Weights of a small mixture-of-experts language model, trained from scratch on English Wikipedia.
Experts: 128 tanh GELU neurons an expert, 6 picks a token, a softmax router.
Training: 406M tokens, 6189 steps.
Below are experts of layer 4 (counted from 0) of a mixture-of-experts language model. Rows are named router (the router's row for the expert), up (a neuron's input weights, with its number), down (a neuron's output weights, with its number) and show model dimensions 0-255. Each number is 128 + 24 x the weight over its row's rms, rounded and kept within 0 to 255. Numbers have three digits each.
Before each expert's rows: a language model's description of what the expert responds to; "comes after" lists some tokens at least twice as common just before its tokens as in all text. This comes from a sample of Wikipedia text that the model never trained on. Tokens count by the router's weight.

# expert 41
Conjunctions and linking words inside running prose, above all but after a comma, plus and, that, which, not, while, until.
comes after: ",", "s", " not", " However", " it", " that"
router:109101094126116080142107158124159163150148138159154118129152146102111149129145144129082126118133103145115126156102153101132117125134084093110088123116102116140118090161109140147141149129118128136141121088092093152136141155115149126109126153155142169149103110138131169120155114148145119091105114146096132120149169121137102090167169119095153093085138174146142128165168086148141102099148133117128144125088126113131183173094117098157165096125112126111150140151117117100081102165096163081085124103160092116162092143105110154109149129150141143116108106081155122168138106104148101091094119130120155125123127136102097096104116107145104134147127137091100146141156125106110161151119120106091156140139127117145160127108090092171131137132168095096153130097151112105100147117104152
up0:154116108079088166125150087119143187125116135143136111093143116125129145133130101102105080091119108127156125101086108134081127150142126139147097132146115153108097147138127178116163116157144112148111111140131190148135137136169132104090085080119102097111128130100094110131128157126148158134164123154116160106138129107121134131112108140126144130121160098146160121128145067096138137132137159109141166116099127129097096104131107124112118141125134128116101143160146172133126131176165100156107123143114130095145092072141107116132155139125135119141131136154063057132121151169089117145171118144185110076160138129143106129103108083113139111150177119144168125098128101109144164113095136144114142099135113124153124169130131121137157172138130165134116122113164151110122159127119124
down0:080130117115104143070122118120111159164125166112099096099130110116159096140175174051101118128119163127147097107126145128114127161125117120139119140113109130176107130109131143118118156116105125142117165131127147111175121122167133154138117205142102115155127151153089111088122156132104109107125150104135137131153124084114100091081178094149121151099164121095146125168150133113112117126149122180165100100102119147108117112141131187157130158134140122143128125139125164134154092142144117084116093125153155129129086139143111129129140079137133118147096171144146106116116136123126132162128142131159122129125119139143144104099133141155119094179115042136137134125142095154152120173090150151136161104133132157098127119155089128112143120110105143094136130129153109123161112117137109
up1:143131126149130100166122166130137186151140140136101114132106124121135181162141126144168105140117133160148107111151130154132156105112130138136135101126114135073156128102113143150174166131136151138079173148136121085169162179118134132139096110126114114091170115114148156142130116099135182130085098146132175125115103111139147120108136132138141145103073107118114152117137090142139105139112119139088129074109112138142159134103134144118099107112108148075114148099133156129090101117117127082139171115091138119119139117135082095163101155138130164175136130149142136101144092138122139084092139099144101137145139080129128143111125157111077105146131113111144110110116130140084136138168096085148102147135104162088133140117147139148163103130175132117141103178121126091095112153106128
down1:104145119124121049162143156123141147114133122101128185127101139151146126112068117110108166122134124109209102157142124099128097126121115151130161109089167106152090111119135126154113093106087115153132123116140136111094104120121127127122117167132147131152103144129128156119126080159133145089129091130091130123133107134113091151145126113103136120142118098113163137165110107113136121151129130135182124117132139176127067139155109142129132114141112189140146143091117115147146127149154153111127098171137109087102140101117127174138111051111133095103143120144142086145084138114121099124110117146105147099140145177136144155139169110099135147107154143107096121119142163105139134135129151144104167106148147088151164106110134132104139138128139157082159099125158173126166124122152143
up2:152126148131110130093098147134113091175136136145141110150109146161110166136105142128116147127156153166127149099072092140115153115150080106105121150144105152113109142133145160127148112117099149143134149128093094120104144114131107159116125108083116163091117137116156118135112124123128160136133152161126138127106157136169117118104176112118128126129122131111114090140141125184099147111159148122139108094128101117147106152122139154160159126127145145112111176158150111105123148119110123194113167110094156126133096124123115098087110118117095147135098141170101101136096159173115099133109139139171066120138149130124120113141159148094111104160115096120111129147136186114156140099067167151172088160113106125170094178136135123097087166130137094107151119163147150102132122099138161
down2:150119112139112119162166129145120110119169098159114104113110166094128102119128162097143131125157140127092087134099157087144110144133170122165129110134113138108139107078118108099146100134099114168135168118115096147134117142105069102140112176119132075103100124146107110096114098120152145194115108096153149172151128127163109132117117120117102189153126089132113129119110141123110091127115127131148138166099154113157091132118081124181151124143136137124149162159085102134116102124113120115138141103153106110145131163161152113126136138113130145133158132138164129117135079113193125150159133105088136115102081162103108139113162104162132149147130110150113137124075128137114104119125097111140144154090160153147121138158171176147152132161139108139133150138091129111142150165142162
up3:143151125125123134128175143127149131132106141141148190152159139142160157137093090154115122161127140078119101114151130157123107109103100138126105126157093138134128141116131127114148115107088116088138142162077138128123074132114139100125135145125160077123117123108160083172123138137159120141123105175046151105152165110137128137138093147144154122111125132089148114095142170096173139125140101185119146149105148125136143126157109119123113126103125154130109114085147118137139156148183172166109156148139113062086118108102115143111120114150088112128135133145085112165092084131127138143144130167129169111120145120108103101127125128137102116149134135160145168148154127116112187156152140141125127104132141101142094120150126136166142116095099114152105134143158167114149144120147078
down3:181147148123161116098113145087144127124150161127204114083188060144162121120115167123119122136120114114127136159074148095130196174140143102123110115070155075166150154093137151139130121119114142107140127151133134130118075129120098164139109123148116118134147132127126084135133087089137146105093133119118084145114101118154163116122107101113184105117140123136125187158130105157107079113124136136129092160174132164128146132074138111166131146124119141111083160119128116153104120160095109133116150128145123117112160149136148123139126158145122117125136082122135116122145106150090109090137131131139154143114111127119111150144140129132122088119133138092125101113084114128168188134154068122135130095123119130146124134143144156144097137132152137132147149122122153115118110115103121

# expert 32
Abbreviation letters and prefixes in infobox fields and technical text, such as UTC after "Time zone:", www, pre-, trans-, long, compass letters.
comes after: ":", "-", "N", " (", ";", "|"
router:137109116117159147145105174158091104140101131119157116161114133109119115159147098159112114145167154140123154103105160117125080147092128083125099130103116122182125136117098151121083145153132097138190154101146144145095100124101094150121119127125159104145168153123140143099114106135120154102140108101149160102125157137091115108136111141132129103149186159128143131149128134155150090100076143114140093150124140121151162145136116139143141132115165161098152134157130158128121130099160140115067092102121122170134114125096093113111131131146119100109134100106101119105134091097071130128149140104112161123131099161114090121125074133162148172126132127147146133107147142140132137090127145096134145162139114145121133150139164112146166167124138059113141118101092091167130147087133173
up0:113085151111126119131127113127098074139121158110142111085111134144147162175135182128140114110146098127122141161122108115133141134166125159140156125149105096148130129161098140113121147118104154106112105138112114137117138148113089107132124140140168163095079132123107188118091115149156136112132170109137160150112135142149133099129141099154170105164118154104140126120101134154134113122088146120159190162110158155131141110061126121140140127134125144118141175122068174151094112101130134129154130118119152114097172102111111155116090164141121160116179136135113153103124144083087144123120120126143133129175149121135133113135133142158114117098100121134115140150094076148108151109130173167143137157106187121141110115122119083132094124140114106127180123152121168085167116081128116
down0:131129157114142109139153097177142141125112145123094180131096126115108094140125094155125106117119151114104107096143087146087134133076099138117156165110156103130157121161119167130110116126100138150154156137105118113148159074111085167099136106097096127117138134147128157103113144122141059120151138178102123159116142163137127124147143076131117128135136117140187138134129109115111147091137135089134172145135104134117139136118142126143115121113118136127121120132112123130105118134135120129123142162096125151116136122135147119156090097140154133067144140147164090114144149174153150104089190155109097086121113084107118103115125158132105156161110179105114108117167160116131111139135136134172107150119120132123166150222146114090134119160138095125158090147126118141116088109125147
up1:131120140121110130121128097149130162149150060119100120103095122143113133119122199103106109096121134128082096137155177144178101127134133141147141173136152134104101140104125114096162144155096088169121126111168123152134112134116121127091084110117074117132114082093106120121152130096126157168153152140099079144157115109101149082124125099146127091153120144156161133159165161110141094142130093107111083124129133136138121131108129155142134115166121133101146086151091149156133193114152160153120164161104101102126110095137153155145109130135129104157135137104144147124106119157133109153146134104129091154159127140111073103148140140144118123092153166143134107152148112133154119114121138154138125138137119134153139128163131109104130139148107140134071183167141119118132112077169112
down1:149148106166100136094094082134143166112115139111148076126159138101129108168116143097075093124128147118129162104118106094110191184095091171081144120121161158133163137129085138121120126140109141159123177171087153128144109132110115111157149144135118163128136110094111149128117149167176122092099133107111116151125162136149139136090104166099094171138139142115118117111150121153134117105163138098153114084100111114152109092078144115143098127149165175132116132115146176133152134116166134157103126090182129161147159138120118135105149096159144094153141128136115123128151114150140158124122122067129107152108110119132143119106111118119133120107134142108112164120106132133140132113149124154164142138148096102135136102139171133116153156132153091091107112094088116111154123128112128
up2:136136116153127159139119117117128129115145118164120148126147125132150136149100174129117163090104111108125167170123085091127093138195097122122155145095080141108172123091070105176166135121154069123176113100151118135115155161118093134182139109129087146146143093137135099099100149169083113115121118141111141132119091100119130101083079128127164121136133085111160141166104158119157164128138101104140095140112145133121125169122116123135169113129138143166103157157129112127133128140111125160138154144129088096096160139133120145132180141143139083134144163133109165108104133077121119100109161155124120116135114107141146146139114088116141115125102137123154125110165120137155154074130121083137115151121115143165164117102145109130113164085129132149120126159124119127157163142144128
down2:152088145102154123183115136153140154137160109088136104135155095062108130174143134176125119108143149108136121111150121110122174139137115137147126114145142141149169163106119093118075137091122131143125158159112155128163116124129167157119099098121134086099083116138104120130154115129140158145085104134110140075129162081138132110126116098143135150126119154126134153154126111132119113105132159129142139073125127138110135160149133132131151097132132140129145128143135126127130121122152161156112111095125161100109157144134125160133175113121103087143084109082089131106139147128151102133112132109175168155130098167133098113120123109141151127142106080123104092127096137046136128077092166139158068140150151111111133113140167097124114147155137126113081105122124123150178167136115130
up3:110121131126118111103150150139118137147111154087164120120051157179092139156103111163105126156122144090164139115147088122168083137085149119108120109127163121114105205100117134122124124140080137110087121161141120194131135139109134102155147092143111123137110121133128114111083126102175100153127136093142120129114117132120091125144120151118111132115148118112150116145113114126102088177125168107100133116100147135153109142103116116132130146161130110157121114186185162106100112108134167148106121175117130114151123119138099126137141124138118126101118152122145140152126165151162134155072152093149161138145075154086119148134139123075125125144116164143158135176128083129146115118121143135157139097132132156126154131177133105077125094116172113120144133120113146147110133135110151
down3:109180098121162164171138130143100181106155133120135125111104112137134123176129108086142147117140135131136155123145160118162127090127145135129059136145117092139132098160119163132066090153141127130120123158138134132132104135126143124088144091155132099097100136133096154117099127136166091119133134127148107140144128130102141142121121176145141143124152156145112135135127092107113133153147142136134109145122151089096160157158105112101101097112104133157103149138186123102149096116125114115130178139159117158135127168141117155113086128112145102124131140127119116162072121156140104085127098147086136165107132130107107121114069137132128129131122105118127107179167145123142127147121110131098164121173185113142139164191092092153088090097171130120113145111148100119102109115102097

# expert 36
Connectives and main verbs in running prose, such as and, or, but, is, was, and commas joining clauses or list items.
comes after: ",", "s", ")", " It", " well", " it"
router:107127084085132093141140169089118116166114155162161131132171146107144124158111109144171139150158135158114093167168141088189111107163150119117132125132111132142093113162081157141145135137099116101099077129108088138093103153114170101134132153122163150159108120082145152134128126135155152107086140109143138112162174158128102134116132116103100109078111141120144160136163137174078136085096121117143180134112148118133178143115119145152158101140135124113147111148097118114093166135083155101094110119150095103122122146126132139130101141158139160144130111116129102146145133090138154116095094120129160141132143123115127130092110123111107159133113169120135140145137098109126102170165096110123105145130111141145152129130097078169076150144128111132111127120163097138106148114119145
up0:131156092184137103148098141136135106068117176097110193138112093137137087114140113087103068122140119166141139144125155136122116155158114128129096107107145126120121120106126144163148123116115098079129101123141119144114105159145119139130136159139149108145145157151137104116147169145123160154163147116113104125122134129144127163133138130156101154150116145163102118147087112106117128172153130156171148142124085134173113075139140145124158164100110132134117141107123143112133153138160107096118146112112137136150105122171097097155100101127118118137151129136124081134150096113138125098129163119131137107082110104169158109162162134159148175145116159120134142165131130118142088106094146120061118164145129136140110119125110151090101168173125144107140119121087125089101127185096089
down0:135126139120117123123123146145131139136114123170129092123109108134166105110113144198115099090121128148142153152140125106146119124086137159067162111131119076143164134113106140054117125097121122131110120117158127103168090171124118136122170096096115075095137125131131182113154165119106137111145112178153148103150138153136105114089121129154123112089106132084121151102159094166092162102107151096118129100110137144163151177106140112107142127135121138135076100107128164173089132112146105134134137140143094111118146115118178124136109130151116146153122116135122143111112124128114134139129143161113098143197163100104174164085139137166139138122150156138129110132139113118139113144139128133124102147129166122097127150131117147126073101120163096165099164094127092172131129132141137
up1:098153136091141128182111132146141104166172129103142083118156134141112129118176125146107135083099122134112176092140052137109128107113120110109143135105099090159141120137126083126116104171169170152137124139105150105147158139116134152106146123138187139129158137130084117126109123150119098132148155165128146128169142113108108122155135119151152103104144156125139121156103108116140103101097092151079137124140138152152094136120131121127125141094098124112111139153098126146115067107164144118143130122157119165107095108076123143130079172119105150103123127092114094104098115147126141157141109099124129164121138116114115130147150116134144154165137133152142129049125118087135130131093106142122136109086097110134158134141130124113088111114155149114149080093127130177167165139134088
down1:125099108102108140157147156067134146124129150154131107091116126167147151120115103118161186131115143158146112112089168138085105121098123114142123099128138123099139136126126133146136153171131122130111125127110103116099141138109124139158175147127157143115149076175122155082144097162108126127114134084102132121113109129133096133127156177161142139158127111104142125139173130116162183129143154143124137131132056114119105103088145133112113119113117119133154121158099134161100105126137095138109122147097122152142111112116122112173155109095112137141124142106090117116094136129125145111114112096135099106100102109173155137109128126204153164164117180089137125187159162129167067105113129158124140120114133106145168148125116137144156068103109154127153143143131118093107150091117120
up2:096137149157168126145129118165128154171106095082137181123112122092113147145126124137117124136121096145126133131129072169081117129111116133136101108109096148168116138120112144149147150117104116079111139109126141144170087123124081135139129150139082115140126046186136139141149157138152153110151122123126151139173110132124085162146125110134134147142078116089127135118080122118103124142159126145106154069113138111106119141147145152124147160109175094140124100143116125149100114140162160119130126132126110074136133100093158136105134159119129081123110100114150175110114106151124093102139110137122090105084105120162137127125179153142131107166122162113140153085133116132145159143141100146149115098106124120076142113125130165131125122128153137128130117120098080133135113154189091
down2:112125129151110144144149131111117132087112160171092134140135148148115169166125127183134111115081103097112156130124149123194144167128145122113142144089138140099122122145132152072105143132121166183115123123145114108111162129101125144155103075122161104154137132089136073148130113125140109122156117134164125077128176103142119126126143152121173103089126141093129129089155106113112130110152115135153133118144106133136161124122101080095137082158083105141124134123126156144139136156060077131134096139114128145153101128142117160121083134123107151113192104128165095125111171130102139111117146109167125141119142153160128133154134103116135096089152120109115124125127140101150109127109126135146096122220159120105131120140102084141141140141135116136116107114145123122106172137100141
up3:112185115106161133127115125153099204132113130122115099095128124100112117115174143122132133112164149147109147169137146143069152105106114114134092115099141131120147115128098120105122163124122103113108191159106160095054136132123080127176120140150095113110158158174107136103116129134129105150187156119150128142098148130143085087139141125138147126125112119178113133134114128156161149107124160114117137182089070134113116120107152103170136143091117140145139155137137146089145100104122133099115130130145169097123129108123150113123135132105098124091129122151097141134132129117116153100174138133115142121155108153125130096129122092177121130104107142149149134159135120147144128146122125132104155179089156137150110095143117175124127165102075141170119100096156098143112107143154135
down3:117157142147112109089115169126153100124166109134153166098116152109119122141108123125116096103119144093110131108126099136184117173119145134140187111131106133113138120109162113171145115140127169129134130122130079152167163112119188097117098133132117154139095103122096110150104109150132108102072120119096139103110154159147144150125140105130082158130163141120112114108098149137128131108095121125092118076124141115132144098118143165144161102155118129095134135159118095110112152149114139167149136171143099123168124151094158169131105156111152149194129133132188125129124124125148105178092097104171096124135149144147117154157138149127119123153152116102114123093168137103132112139166119153101143082123109103142100140109112103127143104164153062095139133131128170126136135119086115

# expert 61
Initial capital letters or first syllables starting names and words, like B, E, Sch, Br, plus words such as first, last, he.
comes after: ",", " the", ":", " of", " and", " by"
router:119102101140147110165106147129126151120099098120110097101158150097113124130146100097076125156155100102098121153089165123105109124141114091100117099102129111159108094131094134155109166105161099129146121107094098121135112111095139112117131141155140149156115134169131163108133137137111110109084098130113118092155168150136096113132154158106174108104145160121132127169128102153134093112127143089131154144119110137112153157114141126164169083156115092097148152145112138094092098158112165107094122114167091152157096103131152140087135088139120126115098100097165095128144127106142125088143132157097137118114110167116114126089107102172092133121119166100082147163164122100145179151106128113091137142140159104126141136106088095154127141154127098131133118102164093132112144117118162
up0:074082142141114124156128128147147137153151142137152100180116147115128126135153084118161119147153139130122128101105100098148096114096160137155100142139183145093138106119143136152159126104154102111102097125122118097103136171115179129126167127090087151085167123102129109137161126142139153149097139065157108131134138136123112107105089103119119099131115111131141127084154134113135146193124149125127132131117112131130145152084106142088095108118143126120158109107138115154161137162096108117156128114151159112147145127101127118156112087150103118092112115166122175090149069138117125152154142138116125163099115119146120107120120129133084124106103122122148165101124102179108112105152168152096110140113124160113094167122149112118132183111109162135101147126180080134152102134162109
down0:156092106083150146104161146161130145118125130086155134111145130111112106113139144150128139137164119093117117158109121150110175126150129168120122163128129116140107153155132129097117154139108134122153133107147157138110109139172110146152179164076113126162135120168138112158132135087068129116115154136125090081085093199110123154143131092133129090121151095117134111098129116202144127134109116125151112136108105127127132114173149158106112167131138146072156148151089122077104121096153157145140156139143121145145151097139126124089148113130117137147148111137116113106129150149159059119092120139172132116133097126151140145155113127101103099109128107089158113122139135102101104100122118145142133133131124114090089098149147108141129061099141144164114124117158135137136182143118165
up1:125129098127136116129111147131117151117150116128126105081137123095149132120155115130123154110124159085117118131125126109152147166135162125142093116176111134117114151164145063129156150162148149092149129174132136154135146100155110091176156109169101139140149125109100072114119102083151154137100138124145140151174125160150170117110129118154149146128121127119140128146111130109155096131146143137061168124165138113087067132139122140142124113121097141119118095123129109107174114145128133125098180116109174119135156060110146128131137124141146118114149179146141096094136161151196142122140109115124096123156089120111085101120098104135122074114084099105124125147138108154136126155154126142108096109105152123128148128117146140113148143125124149118128151129075145104126053162135111
down1:162141091096118169122110101147143156139135115120109130149099111146141161153143130146103117142119163061123114083103128135122070128107153136136119180156113107126146146163108149101138129151124130123139090142107149105133122142116192148137137147173120138126133109156151141132084180127115104142178148083145134119119074159108144100139118110135114117099165105154134112129151151130095136097119144122133143153115076171152079114148134178097167118100097125132122103082128115133096181118128134105143165132098136152139108127135082128079128114104115096081089093094129125115099143149121111138133109140085156094163152109122083129128145131088102104146156071117105139124111155116098149139136114156173157139122136137154135123147169126118125163170128128159157148127152135126115116123128120
up2:135147136184118138136150116170136129076183185127123124136127113164135163125109165153145122131119115085165126149111111146134128083122168113139131141122163122121157143132143145173121146084140119104148128152106159099133118157133140136080145141127167145109136114106138120093118133141135167109082124139159175155138103162130144119110096124162131117111105136121118112178137145124107162163150165153112145134149123143139120108148111121123146129113122113125101088115132103094111126159120134141098127106109122123105140141106117123142133174123096104141123095133144154108124135142089150080121135156156074160120141133056093114158101128112130145118145161081190150148116123139118103109128118140173124100103089118127151077082108104100109094085156182142104099156099129152151122107077116
down2:131132143142151127192097107105151091097149085093141168144103112119120115116114065147154185134142136130126139129131185148114138122095110152088151132165084172141119131167106151143135089150146092123112119136130105149119106093135140158129147152119155169140131141152120084100128135160134108114162105100083156114127090111149109139115146109144117129109154098157138114100156120138127083113108104158117122115113081160066127127124145138120113117135144092126079143136139150103165118115095145149115132145140138154147112110171140118111142111137174089138103102093138122104154113143157147171168156097098151111102150149108153127164151089123099114133181118173113120102132134109140129098153159144114154126141115139099112138075101125169133141109116134139091127069152131150124143118134116
up3:128089138135157105114093151138111155164119123130096145080142151162130120124147130102135121138106132117123129143122135160126163136132131142146131149145134128104153104103100153107173125118210116174108129134158166116153123128121142117125078098161149152134137084086121181122128108116150125119165130164118072113069140157123130166124082142134124131121115160126119157093155146090096133144155098128100103126104132116095106156121098152075169134112135152143110109131156088160147115114102071118137159096128096170131135102160150100126125151136144157105131137119160131077103123143102158108133150138133126138123178167136075137162105122080104098115120130122128104129085145112079124116158125124138106111141129108096137095141120159144108132143085141149140107137138146170138125177085131
down3:120121145121156106142115137154123097161118106115073158101166181130073134127180076157114102152155105135100130116153140151184151147153114163143121124157135109138159124112128121136115157149118109088154133110162122150156127151156120138168137141123099126105166121115131166056145137148135134127141105133091111124128135194103095126149117124115162121104153142134173120130102096117130084094135136113118118144152092138094129124113099089130158108092160098131116121137105137113106104099135150131129105128154098120152131093183107156121109097150135139125117108116111134141173127135154106152126123096153171089163127131152122078100122111182129120132130102093141121161093158088134158121110100130112122117131122162134141175106120127122136129132114080150147113103155094115145165144120194

# expert 35
First pieces of capitalized foreign or Slavic names and state words, like Re-ich, Pro-fessional, Empire, El-phinstone, C-vitanović, often after the.
comes after: " |", " the", " of", ":", ";", " and"
router:122092104127142096157109161105133134125126125122114093108163160114129146131164081117083096151157097090093112131082144135110117132131081092121141120127144133159105090127099177140079160120161125146143130120089112132152136101102136119153123178172112148156120120167150159115122169106101082100095096105102112093131159140143104139141157156121167110118136167107137123157123119141133095137145114097109162140129105133115132143129164106169159072139110093099168163135112151093106108151114155123090105129160099171167094112146120146093111100125125112107106108098174085120143108096119147097131126166111140115120118165110122108106125090163097134138114156116098122139162112128179157141138123125088138152154158122112122147118096117150120131157135102106151102101154101132110142118133153
up0:094172117114110144112154166124146124121163104174131146112114126120131147127148110115134087158143113156136045112124136122107108131126118143103126123124115068106123113084097126135171103137144156125105146140144125142141125135147092118113126145136105165103121130091139117096165090134137074110147132148170113170154109101142118146110115118169151072083140109085137094098141164080107118126082117133179133121133114099137133124124148169118158140107148074114103121128152130109142143125153149094156140119108107118133152127108123149143153126165134118176121172144151104156110104164125120157136146137177130136114143092180174148142162142175150107120145090158138110086149095120131121152149115152129111152101147143131127141152175121149138146160167114147109118155106138171092141146157113
down0:157085123120133160127087111093133101125106068114161121099172114148170121124137127094148142135134130125129137139118126117161141087127122097143099107119119130157102145142124080151122154089139082161159126159124166144123106144153149121169117121121100133145182152099147108088107191123192107133112158121139132086159106136140142154121125138128136169114156138178093164106127120123124140158135140097125111140093127101128083123172158084136167145163086133155152088136140133102104116156126087165097142132126119129098138099141120155120117126140161137146130138158145101149105115109056123129137139109156172136112114143085138139145128147145102120138078142148084121094131155129115169140121138145071132146147158126141132110127149157104109145132135113074095114123161150110096142116115124
up1:105155107146164124125138138122117126094103176133120133150111144130147148099150117130158121145109118154164170175129077136124139103143129131166122132120131114113106113121125161134110137168144178135112145106122103120118129117102144115098094116124151137103133167129149097162125121098143084146093145101115113152098144141172129193163113120171111112125128152168142143100141147174114097107105160094145111138095183075138113100131156151119128146100097158115085164126118136130168109114123120143131184123084124147127159138141101117121124142157124106122146178130124113198080141072182113142144111107169135118116128101175102123159121137159138096132136147117113154172102102125139145103133127098149148132128131102100062143141085150109108134087142106124134136131130138150162092116121128
down1:065158151126078140130143102118120136160145161119105130147153116136102105075128156122125137172140157167120138142115111147118150115092135101147144105114081121130132127162165131129108080148167170123131110109105118159148128099151155096120159155104131160103114124131153126093146091158134053118116120098076136124113096133137142125171127137117156152143138092151122160094109100140114099129094184102113185094108119126160128134123123124114124125104089125119112167123129139072141105129143118150088092105171148120173138141151114088142172160122115124155098106093097109129118174149135148146116146097132122146083112131138118142103116139135150111139159114183153110131113143121132127110181121136138154154121129130105156145124131140172109086137154142110099126114108133162107150172164137
up2:135084165125146160127134129164114123115127102107148159113126167166157121121116108128086119130130163151114149137146102111116109101111139088137127095113085113128121159134193159109137107124116120075148146124123127129129164131133127106119103111123160124116138122133091146107138129180180125100141137109107197147128139137130151139114094104125117153118120149130174157126160145092098169129140108120155143102114129154122106118120122155107103079119163151121144132123134124190132152120169125064168131157134143140084153104115113159089125113126130102114115149138089111119126133102137132125103122145157109121127169075131179135191162129194150150152134137126109119092139138103171130141120118077162163129101053093171121145137129132121121125134122103154110097124155133132113113106132156
down2:112114117124121109084143150125145139146139133131136130096144158113111125110112151130066112133095141148115167130192134164178109138123094128107113165113105132111086133155113127134119115130133108111124099154082169106166107135109153145128142099114152148138145135161121105142099184161155110172103154117131134106132114146121124113036130068154130108114126142097128121112123119126111066134134145134152093140109133156113134115086113111138136118143138129149099082095103115095131120156122172165115149137130085162143133125126149101135155104139135174149137120146157074151116092126113091144130094134135114168163172119098157113133119130110125115113099150159139100117143131143164101127164106124115138132087172146085088112119080104139159103119130147125136188114136107129163142133154159
up3:106173171105143114134090107103116143130141119137099133163145109118134142161088096101147082108155091143147069077113124124063114091129148117098149126150110095157115123107092156106132120145112125119091129131116124138121137070099091125120132089128116134108131176150092172143115110137122112149125142127107128144115124165132137150100128106095155161073141153154076115086139120149118142121129077150116134085089134128155111165167120121153119143105115095126143135122146136140144157121094148134117117104104110123138188118134134131133134146144153141135067158133169159139117109116101102185165138130148106134139128171116137138135134128121102152154146155141137135146150127118137148104123143143124104147147128113126114123116091169110145106119144154143110173123162204093163118167178146
down3:128116105118159165127166156113122142140087073136136121114162140121142110155118136177103149105108105159103099129131107095096172129105139128144159112096126150130110107148143102145115115145106182109111109103068124176128141175120105114126132148111172116161136112102124166150152130149137116151091138133130112131122159180162158151109187143116089115137104070161117104132078119104135157099153138135139091121182122114120129164134097120139112149115116132091155114141125131110097115098107111165113141140159132145139114134132129121182092126104148132176118125128125109142129143150131133128155121123108162131160112104053099140151133130129185133125097160138142144092081138119086140109118134111129129165096125157142120169166117128135124164131125079123110128146122101111178148128084140

# expert 19
Equals signs opening or closing wiki section headings, like ==See also==, plus infobox field names such as Species, Website, Coordinates.
comes after: "\n\n", "=", " =", ")", "See", " also"
router:104136090140130134155118146158108115116114133167109113152148106129109083116133151148093148126120108126124127156165155079126133177129111121136151110105165190153109092114122150163155158139114116149151112133120136134115171121104111099123132139143109084129096152154125155115096081156177141122148093109135160110158103165141095146113119110161068135172107139109169139142124126132120126121092148101081136119138093131116102131152116103156103119150162127127163132073149128126080120155122161137175132148113108136116108116163139139110146142171115130147135098101126065103138123140152106075164113108105161119126120144132131146086126138155118140100147159174096144164152174135116113112100152106081120163128135146138125111115094120162130148139124071133097079106146105126116170109121138
up0:150146140148129132096121165105125133113153136175109107100142125146116152155112085118135150107137118117113190093130116158128140137147180099166166093138117079078129157113101143130137122106126119136134119092135099105115153159171166119137180112151121084116104115139126176136094126148152116141115112136154126153118098139124144107128116112105136111140108102094144105108116165100103149133155128133101097113123147136120130104130143127152163139143148116133061116127168096101146131115152122160112102120161157135146131088126136081130097105141123128152115150107171136134087172121158161158112176145174103069142159057082146110108130174130134119133120070159140141108097134093106142120125102167097117111126148147108124122151130110090143105124121111126134172141145119177120104147118102
down0:111163173174124125147153112145162146122128152136152106176097155129152140110083155173124125150155092081159073105108153147094132137121106157148133147149140131110109163147148145140168097164108094120142149161160155093126100127121123087099123131154121086113173120130151114191134104086130160136120169156139143157107115140098117108135104192136176142111118118128159135112105092140167117118130053140130129128129093090117120111137136112129146118146154133129100135077141114113142143100132118136133140132093122082119109140094145123162115181108112137114105148104109091111112147135109122154163107137110157146127081157101138107131138103114139079162105121112123141150112134106113086126119156159127121165110125157128161137117133143109099142171141128112145115086088111106114114113142154
up1:124129145124145113157137115145102111114125100121138098113104149126074119102122101138120089117112121126137162155092140164109138130132125197109196139147108130137133199160119124152169150136113173161088149134140158143174098129095092140095138097126155134087095162129131120131141122099164125125171109083114102169159162134119084177149134132136118126154112132071130130093134128131091137120127162105077086125112103124131156140122128115115164141105140151136171145142167121123163078100142112138130135158085165118107165135149098121113090123101153147144109120144154095130098102112153173100116108111106135139127106087094146135150131116133136138096104116118136127102134166105149146125107172119147115143117099112141145086148168119085141131136105106111117114143153131089128111132155164
down1:109126164107181119147129125155087097102147081128161115159087117142097107095110111099148135149145116115138136088170137134141122099147114153134144149108149116141147148101118124112134125128103137131141141136158146144135130140152161127081150125123150119138125104153158123100164141131157135110137130172134127105138115150092137104146148177159146134120138124139132093107115112153145092183125179117140092130098133121132125138130118151174162090140156101151108199137125107132098141114112082145169143105171143132113173116131132103137111130106162136167094075160139127086067070115157134129135101114113181152126126071120144112151157146112166127108136111083147147104107144135151139147098134115122124164069116104147175130115123114159165090098108109123133110142101129125089110134111130
up2:139130111106108112108101082092120128154140120116145108127107131148094112108009114125116146138103136115174140087117124080128090112157144162119110145127142141106125179150115143089146162093159099194186165128138132110112130136113087119090088154145183094083116128126138136140143131143106094138103096137101128139109139131121130089100114108123147143132129150095167122164117092125113130083119119135127112142123156130126138107129143112114109120141145096134102152081128090154105150118142162124126141093119116129119148122115146133142142121147141104125149110096115156160162137154166174147135124160148133128118105147152108129174129168111110180069114149145110158136173142091131121142118091142141150123146145158129113106171122128120139141149130130127161120135118127167144107173127156
down2:100129129134123159140148114130095171154113107135098154098141105110099169169155148095121110126111097128080107179155154150084126102148175121101100114137103120134103123097103129147148177103148137150070124117113130165148138125139125153149148108166107107167112105122120092163126102201098110092132137112119114137133139152146098146137119079111127140090097107097129182124143136150150112122141142132115149183096103161114120127115142127138133148118093134128157118124139141148138064150103134141140141184085136116103114124148093158122091125108145152139102148128116139160152081100211147151137133151094112127126117115124140150068171120150128089164120126140174140142077115154123140109106124107131107134145118111140123111123113120145149138163136119152127137152107114135121132137162102
up3:146126130110148152121159094159168073119185114138154199127152123135141122076130113117106110128126090121152124125108150145159118200111116147140099131143109153093118104109124110118147119137124140125165104160189156176107142145153155125155108132087125149151114125076142103114113114142139159165132171083135156147110116099090125134119129147123118141112103099086129076111123163127134108135110120106114119099170156091100096157110127138116109119152131119123110151130117102153101145112157111134124169155164134133108179119115118122124144119114101116120118115136086110122117168152121115105135103174113108142127145123138154076091124105187124103124123129125099142089176107139109125147121129129091126093154132128114127196092107154105143125135122169162149145131117143102077121145128111
down3:071152114119115057160096140158125140128114113121106114111157163161103132119094160174088168126148126089116123134126171109148133098130105119144167118130101148091097124168115082097094152157133126130106092114139133115175132155147121147166108100142162146124164158138175111161135122136134165099127146108149135155157131141141142142115145124088115108103107128181124125143127089159144142157076142117132120090130120123154154081152129158115105112108165110130171122129130146096096133136097112153125096139078107129151075137100152132165121155115160158122094135102144089115156153161156131135162096093148151096112149121116111167134137136125114141145122132129144099109109152104135094136129146158137081140128147113092163098117109141139121077149135154127143145079146159122139137111103124